config = dict(
    router_noise=0.1,
    norm_eps=1e-05,
    seq_len=256,
)
Below are experts of layer 4 (counted from 0) of a mixture-of-experts language model. Rows are named router (the router's row for the expert), up (a neuron's input weights, with its number) and show model dimensions 0-223. Each number is 50 + 12 x the weight over its row's rms, rounded and kept within 0 to 99.
After each expert's rows: "gets" lists some tokens that make up at least twice as much of what it gets as of all text. This comes from a sample of Wikipedia text that the model never trained on. Tokens count by the router's weight.

# expert 13
router:45 58 16 15 64 66 37 24 78 16 70 54 44 59 58 47 57 61 44 55 40 51 61 47 43 67 38 53 39 68 64 44 50 60 71 59 29 56 52 54 80 29 48 50 37 54 46 68 51 63 53 66 46 44 41 46 42 83 66 36 40 48 67 41 67 43 28 45 42 39 54 59 44 41 45 56 56 48 60 39 45 42 58 38 78 64 56 35 38 37 60 33 58 47 44 62 59 49 54 33 40 41 49 71 42 26 57 53 46 58 45 60 64 58 62 28 51 54 54 35 49 37 67 63 37 42 59 57 39 35 56 31 66 39 57 45 57 50 55 43 46 46 47 46 49 50 30 43 40 28 43 63 52 53 43 39 40 47 63 44 59 56 52 36 46 46 48 60 66 49 48 47 68 48 43 59 34 37 40 55 65 65 42 54 58 61 51 39 64 39 52 57 38 71 50 36 41 70 41 40 48 55 66 56 71 50 57 39 67 54 63 59 67 46 54 37 45 39 59 76 51 56 43 62
up10:41 42 45 45 47 33 49 45 52 41 28 50 27 57 38 30 41 51 83 75 65 49 38 36 55 63 34 42 55 55 59 54 53 44 40 68 52 63 26 55 49 69 39 52 54 25 71 54 71 44 49 56 54 51 41 63 75 46 47 32 32 67 48 67 57 59 61 63 58 50 65 45 31 41 64 39 43 56 40 37 38 42 41 54 56 47 31 31 51 53 59 66 43 50 38 42 52 52 81 50 26 34 68 69 47 50 53 60 67 33 40 48 25 55 26 63 60 62 54 51 55 51 57 36 40 47 67 62 49 46 58 49 41 58 55 47 70 47 58 48 47 61 51 55 64 57 69 29 39 54 37 32 46 53 31 55 53 73 39 71 64 48 60 53 38 62 60 65 61 74 54 54 63 57 42 43 31 33 39 46 70 41 54 52 66 40 80 66 31 56 48 45 56 50 67 56 36 63 40 47 51 51 60 49 35 71 50 32 47 42 57 64 44 33 54 62 56 56 57 43 48 46 41 48
gets: " a", ",", " was", " is", " as", " an"

# expert 8
router:43 50 43 37 56 52 36 65 67 21 33 63 55 49 61 45 84 59 58 29 58 42 48 51 47 34 47 56 32 48 46 52 49 68 52 59 60 64 42 51 68 60 37 79 66 46 46 46 68 55 39 50 44 75 56 55 68 54 58 52 31 34 61 45 63 50 45 46 44 54 43 60 49 50 40 76 67 59 44 52 48 51 44 57 68 66 39 50 50 57 43 45 67 45 52 77 52 30 49 58 53 53 52 39 66 46 35 50 57 38 54 73 58 72 66 28 52 50 15 60 38 57 69 54 48 32 36 42 41 43 68 53 59 57 61 38 49 55 68 65 35 41 40 21 31 70 47 49 33 38 38 27 42 53 52 64 29 30 49 42 64 54 62 57 42 35 42 66 48 59 52 62 58 66 39 65 50 45 44 49 65 46 41 43 63 44 64 44 45 40 61 33 66 56 39 62 52 45 51 43 30 48 50 37 44 32 86 57 57 48 35 62 50 45 42 50 40 56 56 50 67 50 44 59
up24:26 50 43 70 47 44 40 48 56 44 54 60 52 59 63 53 62 73 52 37 44 43 51 54 55 43 45 48 49 31 41 54 42 71 83 59 50 86 48 74 41 56 46 61 44 36 64 35 54 69 56 49 34 34 63 40 25 53 51 63 44 66 58 41 59 44 44 48 63 54 42 37 57 48 52 56 47 36 36 45 45 45 54 47 62 43 52 48 51 59 24 73 54 42 58 59 57 40 38 67 51 56 27 35 51 42 46 38 40 86 51 63 59 56 42 43 63 38 39 56 41 58 51 44 55 52 54 45 34 30 44 40 52 21 45 28 52 39 44 50 34 46 36 44 43 55 44 47 36 34 56 27 43 64 23 43 57 43 29 57 45 68 50 52 48 53 66 47 46 63 72 71 39 52 56 42 48 38 52 25 34 25 75 59 22 40 42 58 46 29 49 44 49 59 34 63 43 45 50 52 43 51 41 59 46 58 62 43 53 60 56 35 56 49 37 40 74 46 35 49 38 46 77 33
gets: " |", " 0", ".", " 1", " 3", " 2"

# expert 12
router:62 83 41 61 47 69 36 52 45 19 64 72 55 20 42 41 42 63 36 53 40 52 54 43 56 63 35 43 54 35 34 59 31 42 53 57 28 63 29 46 56 46 55 49 56 58 54 50 52 47 59 34 60 61 37 17 29 52 50 53 43 39 54 52 54 35 10 52 54 54 36 42 55 25 62 43 46 21 55 48 46 43 66 43 50 59 54 47 37 49 46 36 54 58 57 32 75 47 41 27 65 26 55 38 60 38 46 61 53 37 48 35 48 49 68 30 48 47 50 49 47 59 49 53 32 54 47 58 57 49 53 37 50 67 51 41 46 51 45 62 40 54 60 38 53 49 57 32 31 39 47 48 59 54 43 14 52 62 58 65 41 39 70 61 55 40 36 55 72 51 62 51 42 34 40 60 45 66 44 63 49 47 55 53 70 60 64 66 64 61 50 41 40 49 62 69 61 63 45 31 44 63 38 59 57 58 67 47 58 60 43 52 58 41 60 64 65 66 59 41 56 36 64 35
up7:50 51 54 40 58 48 34 53 71 51 37 64 60 60 51 47 45 53 32 71 52 56 34 71 43 49 41 63 35 42 40 38 36 36 35 65 39 53 74 49 40 56 45 51 55 47 55 73 48 61 52 62 53 29 61 38 47 72 56 60 51 56 54 44 56 57 57 38 88 59 62 46 24 46 48 49 53 55 52 48 41 37 69 39 39 42 64 33 55 61 51 37 42 39 70 69 69 44 59 38 57 57 76 48 48 49 60 37 28 47 62 43 38 50 65 49 74 54 14 63 53 48 39 49 47 44 25 64 43 36 34 46 48 61 72 44 67 46 44 50 31 22 44 53 32 46 60 57 39 61 42 73 61 54 74 44 43 57 70 55 48 36 29 62 57 43 36 61 73 49 49 62 55 47 53 45 52 72 67 46 49 31 50 50 65 54 49 41 42 60 80 40 34 66 50 48 50 61 56 59 34 38 47 76 53 45 60 51 53 49 72 51 43 39 40 37 36 51 51 53 37 53 59 47
gets: "a", "i", "o", "in", "al", "an"

# expert 6
router:40 70 56 29 69 39 40 38 55 37 58 75 32 34 58 46 84 41 54 64 42 37 36 54 53 39 50 64 65 32 31 56 56 38 56 60 47 52 70 47 67 51 34 56 38 70 56 44 38 46 44 50 67 37 49 35 60 47 46 43 43 43 46 52 48 51 40 11 57 32 54 50 64 42 53 43 61 31 53 23 31 62 62 60 46 68 74 34 57 42 47 42 68 54 53 49 50 54 51 48 46 43 55 23 68 56 53 40 44 34 44 56 74 48 56 38 44 43 38 67 20 52 41 24 56 47 53 54 45 38 35 50 72 47 49 41 64 46 54 55 53 71 43 54 51 47 50 47 42 75 45 48 48 29 51 60 47 32 39 36 53 46 47 55 67 44 61 48 76 42 58 34 55 58 62 63 63 47 53 33 50 33 62 37 50 54 71 42 29 55 64 53 44 52 53 49 64 56 46 49 49 77 42 35 49 54 70 50 48 49 32 47 71 61 51 35 35 49 65 59 43 68 61 65
up9:59 41 55 57 41 27 55 43 54 49 31 54 31 55 52 58 59 56 89 47 51 41 40 73 26 41 49 66 54 43 37 61 46 37 71 38 51 60 50 63 68 36 53 32 55 67 58 54 52 52 48 28 42 63 45 49 42 42 55 61 49 41 41 48 54 48 57 43 43 48 63 40 49 53 52 42 43 61 67 53 34 47 39 67 66 47 44 65 42 48 55 50 60 50 72 38 54 54 40 54 52 53 57 53 50 38 22 28 64 56 31 50 46 56 56 64 50 48 38 58 42 48 59 52 30 35 39 55 48 39 37 54 77 34 57 41 61 33 31 45 67 73 44 43 43 45 34 32 37 40 60 58 52 41 37 49 50 50 54 42 34 49 50 66 44 53 63 27 66 24 61 53 34 41 23 45 57 40 62 51 24 34 50 51 30 52 49 42 42 64 59 31 46 53 60 42 56 58 73 19 57 48 47 50 57 57 91 58 53 44 36 29 47 43 37 33 49 52 26 60 29 67 59 38
gets: " the", " of", " in", " and", " to", " for"

# expert 14
router:50 70 44 42 75 58 45 38 99 53 68 50 36 60 56 35 59 52 37 42 59 45 49 43 62 47 52 55 42 54 47 37 52 60 53 60 62 60 60 50 66 41 32 45 52 59 29 56 42 49 73 47 70 45 44 32 60 59 66 47 43 54 57 48 59 51 48 30 80 33 41 45 47 56 38 60 48 55 46 58 47 49 43 57 55 53 46 34 53 67 50 57 45 41 44 68 26 27 62 33 49 65 65 59 46 43 66 38 43 58 74 52 60 71 47 38 53 43 33 47 55 50 44 55 57 30 45 39 52 46 26 56 59 43 39 41 57 49 26 74 61 54 40 35 48 55 39 46 51 51 57 40 51 45 37 48 28 32 58 36 71 32 46 35 52 54 50 55 45 52 56 49 38 55 54 63 36 54 38 49 74 49 42 43 52 71 53 30 49 44 48 37 55 49 24 47 45 65 32 59 27 63 30 57 44 46 43 68 29 48 32 48 43 81 69 27 38 68 36 51 37 51 41 50
up10:68 59 53 45 57 46 35 43 67 42 45 47 47 66 40 43 52 58 59 41 39 40 37 70 63 44 39 56 50 49 40 64 50 52 37 31 55 53 61 35 45 53 50 44 23 49 63 43 80 80 50 59 45 71 37 76 44 52 41 43 52 72 30 49 60 38 48 45 53 61 53 39 48 44 59 49 42 59 57 48 58 55 56 42 52 41 43 45 52 77 32 62 42 59 57 75 31 56 55 60 51 63 30 67 78 46 69 67 64 57 46 31 39 32 54 28 46 56 57 34 68 34 47 57 46 46 41 54 47 40 54 69 46 34 53 33 68 51 41 60 38 46 45 45 53 72 41 66 50 22 67 45 59 64 65 44 56 63 62 48 47 53 62 78 53 61 49 65 47 39 50 47 52 77 41 61 50 51 74 54 37 48 53 42 62 65 53 56 52 58 48 68 60 47 55 49 59 60 55 57 44 44 47 49 54 38 51 57 63 73 25 47 42 33 76 64 42 32 40 57 34 47 12 46
gets: " S", " C", " B", " D", " R", " M"

# expert 11
router:47 76 38 29 64 76 24 56 62 47 60 81 49 55 36 43 59 50 44 46 46 52 49 32 73 46 45 52 51 44 51 58 35 35 47 54 53 51 58 60 52 55 53 38 39 57 51 51 50 38 50 50 83 77 43 36 73 45 58 43 44 54 51 46 72 52 51 34 74 56 46 52 38 27 58 59 27 27 50 36 70 56 60 48 54 63 78 62 41 49 40 33 52 65 43 60 68 26 43 42 44 63 41 62 54 46 59 49 31 62 32 66 64 60 56 49 57 35 52 76 31 48 29 40 37 48 49 38 48 48 39 40 71 33 46 27 60 43 58 60 51 47 48 60 64 44 50 48 73 66 39 39 42 52 44 55 66 41 51 55 75 45 53 64 40 74 44 21 49 67 58 48 51 42 64 62 59 54 56 60 65 55 49 68 40 46 53 41 43 35 43 59 41 48 60 53 62 51 40 46 56 65 38 58 55 47 62 64 63 46 50 63 58 70 78 45 45 37 56 59 59 55 41 38
up14:54 64 56 63 55 47 35 23 52 40 45 73 62 55 62 44 50 69 61 32 70 20 54 57 39 41 62 38 57 64 41 67 43 37 39 61 54 59 38 50 66 70 50 48 44 40 41 67 52 47 33 63 33 30 44 45 58 49 37 36 51 48 71 33 55 30 50 49 48 55 46 39 40 48 43 44 38 50 48 55 48 41 49 52 55 24 48 50 51 80 28 42 43 46 36 63 43 34 40 36 40 61 63 47 48 22 36 66 58 42 37 20 39 25 68 59 47 36 48 48 44 36 74 74 61 58 60 49 30 51 52 60 46 66 43 51 52 16 38 49 51 54 57 45 57 60 36 41 39 55 42 40 38 37 50 49 32 47 64 34 61 38 48 40 51 42 69 32 64 50 44 51 57 52 44 61 66 36 48 49 12 42 50 33 55 60 46 58 41 52 41 58 46 49 32 53 55 58 74 46 56 53 60 56 54 44 51 47 52 46 44 54 62 52 27 45 39 46 48 41 53 54 84 29
gets: "\n", "-", " the", "|", " \"", "=="

# expert 0
router:41 70 59 35 72 44 27 31 64 39 47 71 42 63 74 49 70 42 44 42 68 53 46 38 63 47 64 58 58 47 36 34 63 52 42 49 50 54 41 46 59 41 37 46 46 60 59 51 40 43 57 59 38 47 47 47 66 52 53 51 33 26 55 50 57 56 42 52 52 53 37 60 68 46 46 34 51 53 23 67 48 40 68 51 50 70 43 42 58 91 45 35 37 31 33 37 31 49 66 56 64 67 55 35 33 59 58 65 44 58 62 65 40 55 35 40 35 62 46 38 44 32 76 52 50 53 57 47 51 37 56 26 47 56 64 41 66 54 42 61 57 47 52 59 54 45 53 45 30 59 59 59 38 19 48 43 34 47 44 41 54 36 54 45 59 73 44 38 77 55 53 50 50 51 61 68 45 43 40 44 53 36 38 65 51 69 60 68 46 60 48 54 54 59 62 61 33 69 56 44 55 58 51 63 60 43 38 81 41 62 56 62 46 29 57 41 24 61 49 37 37 77 49 45
up4:57 60 49 37 56 40 36 39 42 42 67 51 53 51 53 25 54 34 43 43 55 51 39 41 42 55 60 68 61 37 75 47 48 67 74 49 44 64 28 44 49 61 48 56 60 68 47 67 66 61 57 67 33 52 20 76 67 37 47 32 55 67 52 36 61 55 38 57 48 52 44 49 32 35 63 36 45 52 58 33 72 63 48 42 57 40 57 51 63 65 49 41 55 37 54 41 36 53 48 44 46 49 62 62 48 70 34 61 50 36 55 53 43 45 61 52 59 72 43 54 63 54 49 86 67 44 43 22 51 46 39 45 60 59 56 55 68 52 65 60 27 63 61 62 54 81 63 58 53 48 52 61 72 48 52 38 43 43 41 46 66 51 56 45 49 48 78 38 51 58 64 41 55 51 50 56 51 57 47 35 42 33 59 30 50 39 63 46 92 42 55 41 47 42 56 39 68 62 43 51 58 41 71 52 76 34 49 49 52 61 47 53 60 46 72 51 54 41 30 59 43 52 40 23
gets: " |", ":", " of", " –", " by", ";"

# expert 1
router:59 69 42 39 71 26 46 43 57 03 33 59 62 58 47 61 47 43 60 65 72 61 50 40 40 42 45 36 58 43 44 29 45 44 65 50 58 56 52 48 56 38 38 32 68 39 57 46 31 41 69 72 75 62 35 63 65 54 34 56 45 57 63 31 53 36 41 56 42 40 36 62 32 41 35 32 70 52 47 58 53 56 59 49 44 52 55 47 60 49 51 42 66 43 32 51 29 39 62 50 54 69 51 38 68 49 33 56 34 58 45 45 52 68 33 33 51 41 37 61 56 54 70 42 66 58 51 46 42 45 45 28 45 42 49 46 49 57 48 44 63 51 53 47 38 61 48 41 57 56 37 29 42 68 34 36 42 55 30 28 44 53 41 67 39 27 61 44 39 55 59 48 61 42 53 49 36 50 44 45 42 56 40 54 50 73 60 65 30 38 53 69 42 66 73 69 41 60 40 78 56 39 63 43 43 48 50 66 30 54 46 45 54 61 37 63 50 56 47 77 38 51 41 64
up9:36 42 48 19 59 56 32 36 70 48 37 49 38 63 56 44 49 70 33 71 63 64 45 37 24 72 45 35 47 43 51 51 44 46 27 56 71 55 41 70 57 51 47 64 51 48 49 42 58 44 48 41 64 46 49 34 80 55 56 46 43 61 54 46 73 52 60 23 46 35 45 51 40 53 49 47 61 52 47 37 36 52 77 37 27 55 49 58 55 51 89 65 50 43 60 54 53 44 62 63 51 50 56 35 51 54 40 63 60 59 53 60 41 38 61 49 66 40 52 61 49 57 60 60 63 36 57 09 57 61 56 43 65 51 33 57 57 50 54 41 23 67 50 46 43 43 52 50 58 58 60 50 54 46 48 37 26 44 32 49 45 52 54 50 69 31 27 82 43 46 46 40 54 70 54 31 47 51 61 36 53 57 55 69 59 47 56 50 40 48 56 53 16 34 57 58 51 61 42 48 55 40 35 38 47 66 53 53 51 52 61 43 56 43 50 40 58 62 27 50 43 52 64 23
gets: "s", "ing", "es", "ers", ":", "ions"

# expert 7
router:41 72 10 33 80 52 43 32 75 26 63 49 66 63 62 56 69 42 47 62 39 37 40 46 48 67 65 52 37 67 46 53 44 58 58 57 43 66 46 47 65 54 67 56 31 57 39 70 52 53 33 33 38 63 34 44 50 58 46 41 32 58 41 29 57 56 59 34 49 26 34 56 49 54 24 56 61 44 58 23 35 67 43 37 54 47 51 49 52 39 29 38 43 41 56 49 51 42 37 59 68 47 52 71 40 68 63 60 53 56 50 70 62 67 47 57 41 55 34 73 51 38 62 62 50 55 41 43 43 46 63 57 53 49 36 49 51 48 46 66 45 31 45 54 42 50 35 16 44 21 55 39 35 51 31 51 35 47 44 36 69 44 41 47 58 45 52 50 66 61 47 43 59 52 62 66 49 32 53 60 52 48 37 61 45 53 40 37 54 32 45 60 63 61 52 48 42 59 46 30 62 49 31 39 69 52 58 32 43 43 58 47 72 54 56 36 42 39 60 62 37 46 40 51
up8:43 63 54 61 55 25 50 47 46 39 59 52 59 62 41 61 57 59 47 29 59 26 32 51 38 70 45 51 63 35 55 65 53 48 57 44 52 48 65 55 50 52 57 42 46 59 41 70 37 44 53 60 63 56 65 51 51 53 41 67 37 48 46 40 64 38 38 58 51 50 24 49 58 49 60 55 47 37 51 42 44 45 59 50 63 74 55 39 57 23 67 32 38 18 37 32 46 40 34 75 85 51 32 49 48 38 33 58 53 57 57 63 81 80 42 58 62 58 39 32 49 42 55 40 41 68 54 51 26 56 60 78 57 55 46 42 37 40 52 58 44 53 57 45 74 71 60 34 50 41 53 45 57 33 43 54 38 16 62 46 52 63 43 29 49 29 57 47 43 51 30 73 46 36 63 44 63 43 50 61 27 58 58 53 41 49 73 43 49 54 59 46 40 41 58 42 48 49 58 55 49 43 60 41 76 57 48 51 60 59 68 60 51 41 46 46 72 46 51 55 72 46 47 40
gets: ".", " was", " is", " that", " which", " it"

# expert 15
router:31 89 44 31 90 54 32 54 68 11 60 54 36 49 44 54 79 46 70 52 40 62 61 63 53 53 37 50 55 48 50 45 59 58 53 62 54 60 58 54 45 45 30 25 36 35 66 41 58 46 49 57 56 57 29 49 62 42 66 49 40 46 56 33 47 46 49 49 59 46 40 47 45 40 41 50 30 42 45 65 46 57 67 49 36 46 74 70 46 65 56 39 36 53 55 56 74 34 57 54 40 54 52 44 54 34 63 51 57 44 58 31 77 62 59 44 53 39 48 34 41 54 37 41 40 74 38 35 43 52 47 50 54 45 57 53 56 37 54 65 60 56 58 49 36 46 47 39 40 42 53 26 52 41 38 49 28 48 32 43 47 44 43 38 36 76 48 55 74 55 44 55 56 60 39 55 38 38 45 46 61 53 31 64 67 58 67 33 34 54 44 56 74 54 54 59 35 52 41 49 51 59 46 63 73 62 47 61 51 31 55 37 57 66 57 25 61 42 63 59 47 64 51 41
up14:44 63 50 43 49 65 40 51 56 57 36 48 33 67 41 48 36 68 45 42 57 52 43 42 44 65 49 40 19 62 37 56 57 59 53 48 58 60 57 48 16 59 58 45 40 50 25 56 49 56 63 67 54 50 48 50 60 56 34 51 39 37 31 47 43 52 46 37 44 49 47 52 28 55 66 31 32 33 43 47 34 56 51 49 42 60 55 58 43 55 09 57 52 55 78 59 30 46 49 35 47 52 44 52 47 38 61 49 33 40 51 51 33 47 22 48 51 59 54 33 26 40 60 33 29 29 70 58 54 44 57 45 48 48 62 49 70 39 39 33 75 52 41 48 55 43 59 77 57 68 46 36 34 54 33 73 48 47 60 47 54 35 58 48 62 47 74 68 67 53 42 53 46 55 34 51 42 46 63 54 38 36 47 73 45 42 40 48 70 70 40 35 61 29 46 33 41 55 42 37 55 53 47 58 46 54 44 43 43 47 32 66 79 60 50 53 55 24 57 68 57 45 72 51
gets: "\n", " |", ",", ")", ";", "),"

# expert 5
router:39 67 44 17 73 38 41 48 64 32 43 68 50 59 47 50 73 52 48 33 45 41 39 26 60 58 33 63 36 47 60 53 26 44 39 57 54 54 81 72 54 60 41 44 53 59 66 51 47 46 72 66 70 57 55 59 63 65 62 49 55 47 57 45 48 52 52 53 51 36 64 30 46 71 50 47 50 38 54 58 63 57 51 59 54 51 38 54 43 53 58 29 39 64 55 51 34 27 49 30 50 48 60 63 34 71 65 42 28 47 50 55 46 41 38 37 30 44 26 59 41 32 45 48 57 57 48 48 54 61 14 46 68 60 55 50 63 67 52 67 48 56 46 31 48 43 57 36 34 55 59 26 50 40 45 49 62 56 46 53 85 61 49 57 52 56 39 35 52 82 58 60 31 49 65 39 44 36 38 44 43 48 60 52 48 54 61 50 51 56 45 50 45 58 38 51 68 60 53 56 30 58 36 49 51 64 57 66 30 59 59 50 48 69 66 36 26 48 66 70 48 45 61 63
up4:40 52 38 61 42 44 48 38 54 36 52 55 43 70 50 57 50 53 57 71 27 39 71 63 53 36 39 46 62 60 69 51 27 75 71 49 50 49 56 69 39 27 68 54 40 42 68 58 67 60 39 41 25 71 56 48 65 54 42 48 49 47 62 58 51 33 56 55 58 45 56 63 55 55 55 36 52 43 63 51 24 64 84 38 63 40 48 64 54 43 49 38 57 45 48 52 50 33 59 61 40 65 42 40 49 35 46 56 56 65 52 66 51 46 58 50 53 56 24 62 48 51 65 60 63 48 65 46 31 57 47 53 61 42 54 41 67 67 72 54 60 32 44 68 54 54 55 52 50 46 57 33 28 39 44 12 47 64 39 39 47 59 40 32 69 43 74 72 64 52 39 56 56 65 68 55 24 52 38 41 36 61 49 40 47 63 49 46 63 42 59 51 59 53 53 49 58 53 58 49 58 64 40 48 33 61 60 41 19 31 43 51 70 64 33 54 54 52 41 22 49 64 52 62
gets: " (", "-", " \"", " S", " M", " L"